Weights of a small mixture-of-experts language model, trained from scratch on English Wikipedia.
Size: 9 layers, width 192, vocabulary 8720, 47.6M parameters.
Experts: 4 picks a token, a softmax router.
Training: a variant of Muon for the experts, 512M tokens, 7811 steps.
Below are experts of layer 6 (counted from 0) of a mixture-of-experts language model. Rows are named router (the router's row for the expert) and show model dimensions 0-95. Each number is 500 + 25 x the weight over its row's rms, rounded and kept within 0 to 999. Numbers have three digits each.
After each expert's rows: "raises" lists some tokens whose logits its average output raises strongly, later layers aside; "comes after" lists some tokens at least twice as common just before its tokens as in all text. This comes from a sample of Wikipedia text that the model never trained on. Tokens count by the router's weight.

# expert 156
router:483474467538495487508508543499492520483482457501489508497488468457476548496446466459473510469479509492533498489513540505533544488491521479517515483470552516540479488494473474510497495519526492489456506496512501482557492505518527478537517448495517503470459504499472508549515499511489464482
raises: "side ", "territory ", ", "
comes after: "201", "200", "202", "199", "==", "198"

# expert 159
router:547499514513493464465489492466494482511458544516486502470492513500487514482538508500505538505561462445479502492504512495475480504479467482495459522519452520497504534507487485525509464492428509542543507524511513495495511533526522558511495494501494465449520520493525438503446547495500485500
raises: "leaders ", "officials ", "characters ", "sources ", "elements ", "roles "
comes after: "of ", "the ", "by ", "and ", "-", "with "

# expert 40
router:525492464516521493505539505495477504503545475469507492467498442524499558465472483484487531476511531515452511517505486494508505498532500488479456477498559500494500519533510484499484484511490518495498510525503531510509544503475452508501488479519471528470515503505516546517551479493511520452
raises: "From ", "After ", "==", "== ", "The ", "Following "
comes after: ".", "==", "===", "|", ").", ")"

# expert 221
router:496498516507516502491452499491552519455494487493518561581457518499496518532491520486497472551474508466481506537470437491573456511519489481501514531496456463521512462468532505482508507512494508525542550459510443492489492486511504501536501487521460510476519462465467500482536508499489476501
raises: "well ", "complex ", "thers", "career ", "well", "via "
comes after: "is ", "as ", "was ", "not ", "are ", "also "

# expert 178
router:497513469496515501523502515514502520496483496463495519514447508537506504487531467501498515496480468477513494551547483507519528513536529544505544494508505478458514456535493533493529513527471459535479465486465529525457533487500499515524485545524450486495499437481494488500468533550524482544
raises: "known ", "written ", "worth "
comes after: ". ", ", ", "\n\n", "an ", "and ", ": "

# expert 26
router:489495500475530503509510517495466482475491516534530509498461517503518467515508487479488505539489472522518510512524511470517492483507517477508554482505487490459574479510497508509486471465489533537530540477491519488534491520452495510468501522491531483451470539502514571501482483495509531463
raises: " ", "5 ", "6 ", "1 ", "7 ", "9 "
comes after: "1 ", "1", "2", "2 ", "0 ", "3"

# expert 9
router:565480476503513536505517524504526521516506501500498529472472523521488495481531498502483515500536554458524481510469507511483525514553484430472501524551470521503520456504522516513505511506481512499453515532527502449498476475522506456511516459483533504503528507523488528511474514490464498499
raises: "role", "role ", "list ", "showing "
comes after: "the ", "-", "The ", "s ", "bound", "first "

# expert 218
router:531461498547489515488526493475496540475494522510518555502482471473486527488517482493468476469481532517500512493518552501524542497532542519491509532526538506494461460495488498502483518543530512461476533494494484496532520465497543537530505506442487494466497511463495496507539515478471501476
raises: "ism ", "ović ", "ums ", "rich ", "fire "
comes after: "(", "201", "200", "199", "197", "198"

# expert 175
router:453502504490524527478540504506498491493531493485490481546475463511506552511457504481540471535453522506508552482472550504507503456496463477511543487528515520538500482476489510508495543494487504542501479468507502474526529477517527528487510490515501500466462495478461483532466471528482484504
raises: "board ", ": ", ":", "\n"
comes after: "- ", "; ", "• ", "Time ", "Sub", "IN"

# expert 32
router:541478534506459517499508534481492508479542492481524505515520428492487538478493496484513536509495486469537496542489530452486491526518486508480475486497513488522516508482497460501502544512477503522531516500451517490531550525496498506491525517480526494495523505468479493506532559474466477557
raises: ", ", ") ", "–", "), ", "/", "arm "
comes after: "201", "200", "202", "199", "in ", "198"

# expert 168
router:543516491504495548478474506523476514488560510506491536524527541507474455499524524494496546491469497512508498488457476503493463527514522494443489507499447556437475495534522497464533466487493485500463502483497516444525510504523500461506505432471529545461522514525499541513477491512493454536
raises: "she ", "of ", "that ", "than ", "if ", "but "
comes after: "the ", "his ", "a ", "s ", "her ", "their "

# expert 121
router:511483497499476505507462531505512511514506467494529546531520497522473489490473516483478511520526491489441514487514486500498507419533515530533482463499493477497539507522456469473506544458486522467495459517516548494507506507514515520527517478526515548471516511529497484483479525525540471423
raises: "direction ", "jur", "Location", "era ", "eum ", "era"
comes after: "\n", "\n\n", "See ", "==", "== ", "Personal "

# expert 19
router:522505492500541523518511490487490541467484523497499458509491441459528506503495467478495484499513536470501523512509543513476537491460514492511513498491499533522487492437486447476476470544477532503498459482501507470533494472519528479481460516497505496511505496501455502496528504520472466490
raises: "A ", "–", "life ", ", ", "life", "=="
comes after: "201", "–", "200", "202", "199", "198"

# expert 73
router:525533493505465522494476484509518532509506542506542526488561469477506518456474491519460536460506463511413452501473505522481503508505508520494520467530506502491496524475453529509490485483492506512563523512525494486444494485512502508519458471502447519520472493454459472485521511498518518515
raises: "ook ", "ook", "ody "
comes after: "the ", "in ", "- ", "of ", ": ", "("

# expert 191
router:553507509453509510505461486495514493515512515463484512508470547477543545525492532477525513493465525509479503493494544470501485490486520489553461530539449526528538498487521515531518464517528500496513476473455506518487485486462460488522467559489516465467526512484469475464496526460490475491
raises: "the ", "a ", "this ", "these ", "those ", "his "
comes after: "to ", "he ", "and ", "also ", "who ", "He "

# expert 16
router:503494479489539489522532477474551497512528541512519489548522521501491509513429491546462495522522484533481450486506539504526486506517506521544516464494507494515514489485474529477515529508446474545479466486490540521487501534520511529524478502470473539446479514457500466490479491543480495498
raises: "08", "47", "27", "07", "46", "00"
comes after: "1", "0", "2", "3", "″", "4"

# expert 189
router:535511458488480520491490483493534520497495511487501510466482433513475514490517482497456532472483498511471513517491538523485562543491480494478515481479537487464485475496487445498513513516505536507537499533537446527502466502493494470472469526498461509561494475548497500470545495477519499521
raises: "az ", "ain ", "ain", "uck ", "ree ", "ev "
comes after: "the ", "(", "a ", "- ", "\"", "The "

# expert 49
router:507463498458483468505498486528474519521500506498498484474511507480513511484507483483486526451490504496468499494527485533482511533454486494526525511485500564501509461462507544471499485493498494519466496540529501516502469458489491502533471531534490483526518507519519437481533532495496532484
raises: "ument", "housing ", "direction ", "hood", "hood "
comes after: ". ", "\n\n", ", ", "- ", "= ", ": "

# expert 88
router:509523479540491507537485509506547493516510506508512518461452504494519524519448484479477500524550526480478530481524534510497534466534509547484471499503496488539445480506535496466508539510489501499481477486486496507480523455497494528480503477529512531492509497526477495477551446511492514469
raises: "Years", "League", "Label", "Interactive ", "Records", "Conference"
comes after: "\n", ")", "\n\n", "Location ", "==", "|---|---|---|---"

# expert 196
router:497520480501476466511491522473476468533497551483443532505539546513514507504463495538505502510472490494461488465521485508503486485529457516522500503495491495493482585478480486486506551471523504469459473512488538472488484470522501503530495458583450488530516468455512498487503521504477491540
raises: "ović ", "ata ", "ovi", "Gls"
comes after: "of ", "and ", ". ", "- ", ": ", "by "

# expert 174
router:492529475514461467527495573514497491466476508495480456507458526504512511491528510536446487498546496450525531501471487494466497488525525438478485485539485489520480489479491469515495464494539499524524501470518502471522515471493509506513495536519515515489489510541499484516471458484483446471
raises: "career", "years", "|", "details", "| ", "kg"
comes after: "| ", "–", "200", "+", "199", "202"

# expert 101
router:477530497488486499487510500512454495489485479510526513474479485503496459498504494524472469508496530506471532547476558512461491494507532512499534520460487470506523460489486524513475503545497515488530508471533462502514493426499481475441500468506500521485481483510486510492518483485504520499
raises: "worth ", "ection ", "ken ", "ows "
comes after: "L", "D", "Ch", "A", "E", "B"

# expert 122
router:523504485479535514491557502498464458512509464481488530489487453501481537476526482514478559499507535495533477471487547472511511478506501472497538504527495492472491508488480550512476541552495510530477534494539509459530496500531486504530477435502517485471533472490520483514483515497481526472
raises: "oma ", "down ", "previous ", "ection ", "ect"
comes after: "the ", ", ", "as ", "(", "- ", ". "

# expert 79
router:506514462520504511532524484490533509508448509529531477490519501500529528481464498479496525519481480468490541473469457473527482514527492501490500489511505446488505490520512491461532517508497546432491458486508534538507493487538478463525508482524515506539500563488472539466546481476513495513
raises: "ović ", "ography ", "career", "ata ", "ography", "ovi"
comes after: "s", "p", "S", "g", "|", "P"

# expert 83
router:543506496466533464539524545515549517504454470441488544507465498509472480525492505464494486481521481473473480532528484509483527467514537528501474534475468493504494470515489480497472511510500525517569478489489536479508500516481503487508532524518487483535482515471492499456511543450488512514
raises: "the ", "a ", "other ", "on "
comes after: ", ", "well ", ") ", "es ", "and ", "s "

# expert 227
router:500508483501530505533529500475483500529478546477542479539488470493458549462436490494504496494501484537487538483481475512485510481464518484505520447493526470480488492532508480496519490525484480509501511469528464481499487489478537519511541510454497490477495524535462478507475506502493533453
raises: "5", "6", "7", "8", "3", "4"
comes after: ", ", "| ", "In ", "(", "–", "in "

# expert 240
router:514479469506498507545504522483457485534527485530490544477468482514444494537504469505450485493491472461495468509518451491527506496477524517488483526478524479538494491495506540497475482507512523489488488469518494475493503453518504526491498501507482518569471492473433535504547498503489479477
raises: "isher", "ond ", ".: "
comes after: ". ", "| ", "(", "; ", "\n\n", ": "

# expert 27
router:507488505493489439496501498492514483507490523512493529458495480483528519541551480502525485468499466492516552492521498473478489485462487487496543518502510492531481514497429467494482512514494523536532515490506529515489501511520513505523514521494483462488520525487495465478466475490473530504
raises: "sid", "episodes", "kil", "vic", "million ", "members"
comes after: "| ", ".", ",", "over ", "than ", "$"

# expert 141
router:516509454463525515517470514472529518466472538482517469559481536493531517540494481453505462495507537485494542507532513528515498485510520483455526465520499474469523495506498510482470484500495509541464463505494498493516460490526513488491509530478496529513518464506495519460451558488489497472
raises: "history ", "role ", "percent", "following ", "status ", "country"
comes after: "a ", "the ", "'", "The ", "c", "C"

# expert 242
router:455521508517533490497508523520477498520533483507520526456527509488559473542476471566531496501467461518528499539459524485509535488449479493487554492514470525481486515498514530483484517550555495498513505481493496524515500506453520476492501501485507459506484466455495457474497477503470541525
raises: "the ", "still ", "a ", "well "
comes after: "He ", "he ", "was ", "It ", "who ", ") "

# expert 72
router:499497464496498490523511493481522475462528540539544481520476499523488523483507482470469446506536502501538494531521488472526485458496500464521509473507537503520502460475488533503540508477539517515534552476527503483523499487448513515484514504455508514483481503533495459509482468546522538443
raises: "| ", "- ", "– "
comes after: "\n", "| ", "No", "201", "You", "200"

# expert 65
router:512483516505545500522488538492501486470501528499506490527482464463466529465458478499491484529482505464516513513477535503496468506486489476537538491463514509515461466478466463531513542510479529500500495490513483476498507447505496484539494523500473437458438495479490522521485483506495499494
raises: "8", "9", "7", "6", "9 ", "8 "
comes after: "in ", "(", ", ", ",", "In ", "–"

# expert 184
router:528465503532449525541485491512488493516495499494500558515479481502508522498477497504539534483467476497514468483531535492479450456503494534505461504463481508517524514513510548492502455521488497484530490510522513513484493497427479467459485540505484489510534487469475524474517506487478482533
raises: "the ", "that ", "an ", "this ", "a "
comes after: ". ", "\n\n", ", ", "end ", "time ", "ed "

# expert 15
router:477512530503554512499514500503438513489460538468532480481507466468507494485518494522506465511487466542484518487504529477484494510528507520444503492528538516526495464512472530516488517468542487496518516476466500505524508474484484528529513542515445485552523472497515465486521506489473488523
raises: "been ", "to ", "a ", "no ", "different ", "long "
comes after: "|", "there ", "There ", ".", "has ", "he "

# expert 220
router:516515430492519551546486479501526518505482494474486488507536470528537522515540493454539511508483519507521516492488483503479549508511505506533543489474503495478489467511505516523518510511490536490463508483523472499531508497512517471517552456486510540503514485499450555476449508464497464508
raises: "%; ", ".; ", "’ ", "iving "
comes after: "the ", "b", "a ", "par", "sp", "for"

# expert 117
router:473485488519482436536504553508528519481522520497512514513500500486535442540522523496485452510461503495474513513466457513483531498479475511491541478501466503550464532481430465512527507500489520555523482472478527512527483533523481472536507537529502496498522514500458464471470504494489518478
raises: "× ", "Total ", "(−", "buil", "PS ", "pp"
comes after: ".", "ft ", "6", ",", "7", "9"

# expert 47
router:533476478467527455492457535498486482485466451526468511494475500486493495460539473497469551499497479514527476453507488489450519524533487481493510527514501458505505532533487542478471515513543483532481480549487519495541500521525476566497522496503497530475485509497486553471513484516500539516
raises: "Gls", "hood ", "==", "ette ", "hood", "% "
comes after: "the ", "a ", "s ", "The ", "th ", "National "

# expert 223
router:518456475485475487522493529467510503503496496474545501463491481501509535503558563486477496536463501436508545524469505478505497528461487492486504503529470492506505491499495515529483509492506517517557494454461506449540492469496495463536523523504534472496517478531487497501490532455479486524
raises: "| ", "retur", "return ", "|", "vers"
comes after: "–", ".", "| ", "201", "200", "+"

# expert 255
router:463495481483505536508504483487476537520530521460525463426509526483545519479485476516494508519501509497531464511514518476535481507500543441520549461460488463476459522468481508495490521503494456510491496481504526479533477483483504480518535534476520477486498506469474518500483494487501491505
raises: "183", "189", "182"
comes after: "0 ", "1 ", "% ", "2 ", ") ", "3 "

# expert 131
router:478502481479450488488500500505519514473507516517510484521508499552509470488531534509510456525466511492509471498527510499483523486508516430468510498494508468525513519486476500520503518510502486497535505512486487542538519516491507445475512575526490504443477490516522464488536510511495495485
raises: "Gls", "ingly ", "tively ", "ely "
comes after: "the ", "- ", "The ", "a ", ": ", "; "

# expert 161
router:529475505495494473490487475487451523531474524547465540464499451501515483493506457533493507499490499540490465526503504501503515508533466496514521512490486439516512529493541542477480535505473482543505494483500495523530487513520494542481510501544486486472500512497488548456523503461557512534
raises: "history ", "history", "plann"
comes after: "at ", "a ", "the ", "to ", "from ", "his "

# expert 232
router:495504493481508501443488455504521509527527494484520480509505472500521460484475497467487482498482476503463455508490509533514472474491528527448508465514523498475504515553511495485494575470524511512488469451475519461498499540480493487495546506536512490533468477492517478489471532482527525515
raises: "\n", "\n\n", "ar "
comes after: " ", "% ", "JPL ", "0 ", "1 ", "2 "

# expert 207
router:477515516472530527495516508517489487504495498474499507472501503511492499490535511457420513479481503546490503517519512509491518476473519516468532434492452494470503515469463496491513524526492507508439524527509507514476449447535465523538485524490500491495505469516513467480535544538503507462
raises: "Gls", "tered ", "ely "
comes after: "the ", "| ", "- ", ": ", "of ", ", "

# expert 35
router:466472441482513509491482492490564508490476502498487498500455522511478491490464452540532491458535514449467495490513473508531515494490531531523497469510472522466464513462482517470509524524501535527505449454535491491502513508535513508534509523475499479528510525489547517528487523505509530517
raises: "hood ", "ović ", "hood", "approach "
comes after: "(", "- ", "| ", "was ", ": ", "; "

# expert 137
router:490496469489537482527545529503502470494541493483527496523477484526530504479534474493464499459522507537504518489483477491505518493488520508482507506495481513525461481527493508508472518503504509514478553453512441523535487458514488482575497542518476490489509530470558466486538522506542507487
raises: "the ", "it ", "a "
comes after: ", ", "\"", "and ", "; ", ". ", "as "

# expert 186
router:520479511493498482504504477505504485507531470522545528546488512517492507513508509465482505529466457518513482516504467501499499536490502524519481512472512499499485492526490517496511538508474514524568477483502518521489526524424502477496498456503475467524474512502500535431563514474476526521
raises: "the ", "which ", "this ", "by ", "with ", "since "
comes after: ", ", "ed", "s", "ing", "es", "ation"

# expert 20
router:483480496510474518470487493504535540501512478481538537534469524490516506480474489445501429490486460499472494471480522470526489441537495514509489487519505523558479460478533547492509526488506491483494547513486466512518490477476522525495530523509514553505514473451482484445519483516540507499
raises: "addition ", "front ", "the "
comes after: "- ", "located ", "\n\n", "ed ", "found ", "out "

# expert 71
router:535513460450429495533503505536505501475508552543530509538466510556546455526543486532513486500480516473507532498489475515517521523506497483486527479520484488495484533549469507482502514477503509495504500453513523454533462508472547506515522500533482480476501555462501482517506526507478496460
raises: "election", "elections", "district"
comes after: "| ", " ", "Goals ", "Apps ", "GA ", "Result "

# expert 21
router:489478507477504514511523497540541520447520522499513524521482529511507510501513502535506507477500487485475495517540475531481484545499470540495503486466537466534493500515447499557489505496528493459483498512443507531488492534513507457533513477484507459527462506488475510452520490502527475454
raises: "apped ", "aps ", "aining "
comes after: "the ", "a ", "\"", "and ", "The ", "s "

# expert 52
router:511512504457532502535468520508526491489526485489569521517451494471480461487516456477490534509464461475453525527518515491524502528497500543472505514512520482565466463463531558467494504525497525482510550466532491491492515482514503515507477559510467499470503532494471494543482525441498467491
raises: "” ", "”", "ts ", "she ", "ting "
comes after: "| ", "; ", "+", "±", "−", "W"

# expert 85
router:519494496521534512478462476501467537464487516494498479491482490504486499497536504494493524479465485513495440520511477502466497494488497490436467497484469494487546517537512549483520470497491476501496506519542475522510453503486533489483485515499506493498469479511521493486535502500502504534
raises: "role ", "history ", "history", "role", "appearance ", "effect "
comes after: "the ", "a ", "s ", "in ", "to ", "at "

# expert 214
router:537471508494471480511503496493471497510532547447503440480513494482486503483528526496472480495478461465478497508474515464483532506510504515434492475508474474481453510458476513494489498519508505503494540528512533525522527507495472520525500487477483511485523487485482435522536521541503530484
raises: "treatment ", "ez ", "career", "up "
comes after: "of ", "the ", "in ", ", ", ": ", "at "

# expert 31
router:483467507489501491443507532519539491477504529499521464488526535475520492512538464508480437533505487505516524521454469544508524487510471488492508485513525484486495524505462476483488508513480533504498523484479530455513483509469492468485476544519515527479510532541502468519500471509493488529
raises: "|", "| ", "Years", "households", "(−", "yards"
comes after: "| ", ":", "/ ", "· ", "3", "/"

# expert 13
router:515475494510501498488470476495533494541490460465532509524441553486477529534542560505493532481461493470510501528473497506526479484523536467514510478510439516522491540431527501455518463504533463490521483448495482469513491476512506458534487505533484492470472490486449526467515501485473542504
raises: "for ", "to ", "in ", "by ", "during ", "before "
comes after: "was ", "is ", "were ", "be ", "been ", "are "

# expert 4
router:440450492482499507489498482505497512529468516530502447460537508490492491500530524512465517512512490493504452504538480481468497498520495473526492520530491519488434519471471488492489512524520501523455556545505552556517496478526470467518508537534479497474512491501500491484488534523514534523
raises: "ularly ", "tively ", "ely ", "ously ", "Gls", "ken "
comes after: "the ", "The ", "a ", "of ", "s ", "th "

# expert 188
router:521522492484507483461502558488516513491483464551515554516464455474485498471494452482488499552495517460501491469483527500465491511481529467527536515471517501527471498470447506503490542554508508526497542473523533526483505473516511483516488508509471508485522468465502490519500472468542482457
raises: "% ", "%) ", "–", ", ", "%", ":"
comes after: "| ", ".", "(", "June ", "January ", "October "

# expert 114
router:500533507538493498463486523519498493515543555517515472507516513495515486487496532497507462466538493490561506484491474459485506448503514495489505507496493527504500470514545520447504494501502515503494473483535481461535520477469477487518485474491484496468491499543495490498466510472476523520
raises: "| ", "from ", "of ", "to "
comes after: "| ", "|", "201", "–", "202", "|---|---|---|---|---|---|"

# expert 248
router:456523482536500510467488513498494527486495496512514507507497440483487515538466435491473505505477511487533562508487500507504465461504511482530470520524557508548510470449473465493487549504474527468469534461562482484504486503517503485493494546475478498475500502488503482546487467498529490498
raises: "his ", "%", "% ", "her "
comes after: "(", "| ", ",", ".", "°", "′"

# expert 201
router:512491524489483523499488491494474487487527461487497527517464501490499579503482517468519506484476481504542486493513582488532483491500513520528464524478473522550495479538546504495520457469459509511493471472491489487492520488454483472509509528509496494537523511456522511473516533447494483523
raises: "the ", "a ", "all ", "any ", "it ", "this "
comes after: ". ", "However", ", ", "ally", "8", "5"

# expert 17
router:503526515525472513478498537546530524502494533501512517514472498492504500460477493459508435534501503490504527501498503460510509473513483504463541512533541506539501473539484560490523500502520528505507507510464490517497526478511490505515557488489503506497507488513485489502457495528510491501
raises: "ume ", ". ", "183", "182", "). "
comes after: "- ", "\n", "″", "UTC", "Binomial ", "; "

# expert 210
router:531496512499526463543528503479532519492527498497476490516511446452486504513537518520463527523546452459501473476513535480501508475461503477469437502480498519514446510508502521478502555540491532516543496497498496501506503497504499502477487462481516534499507513491474531449540512508485494522
raises: "to ", "through ", "or ", "until ", "and ", "only"
comes after: "201", "200", "199", "197", "202", "198"

# expert 110
router:499513493540522537520487469477526525562469509503484472506524502469517494481499466506510493485540483505515492535448474507465530530481511550483448468521539515498522514532519465479505497539509536479518566506453492531529508483513514444516470488449471496452515516442505480487454510545496519485
raises: "- ", "==", "==="
comes after: ")", "|", "}", "a", ";", "episodes"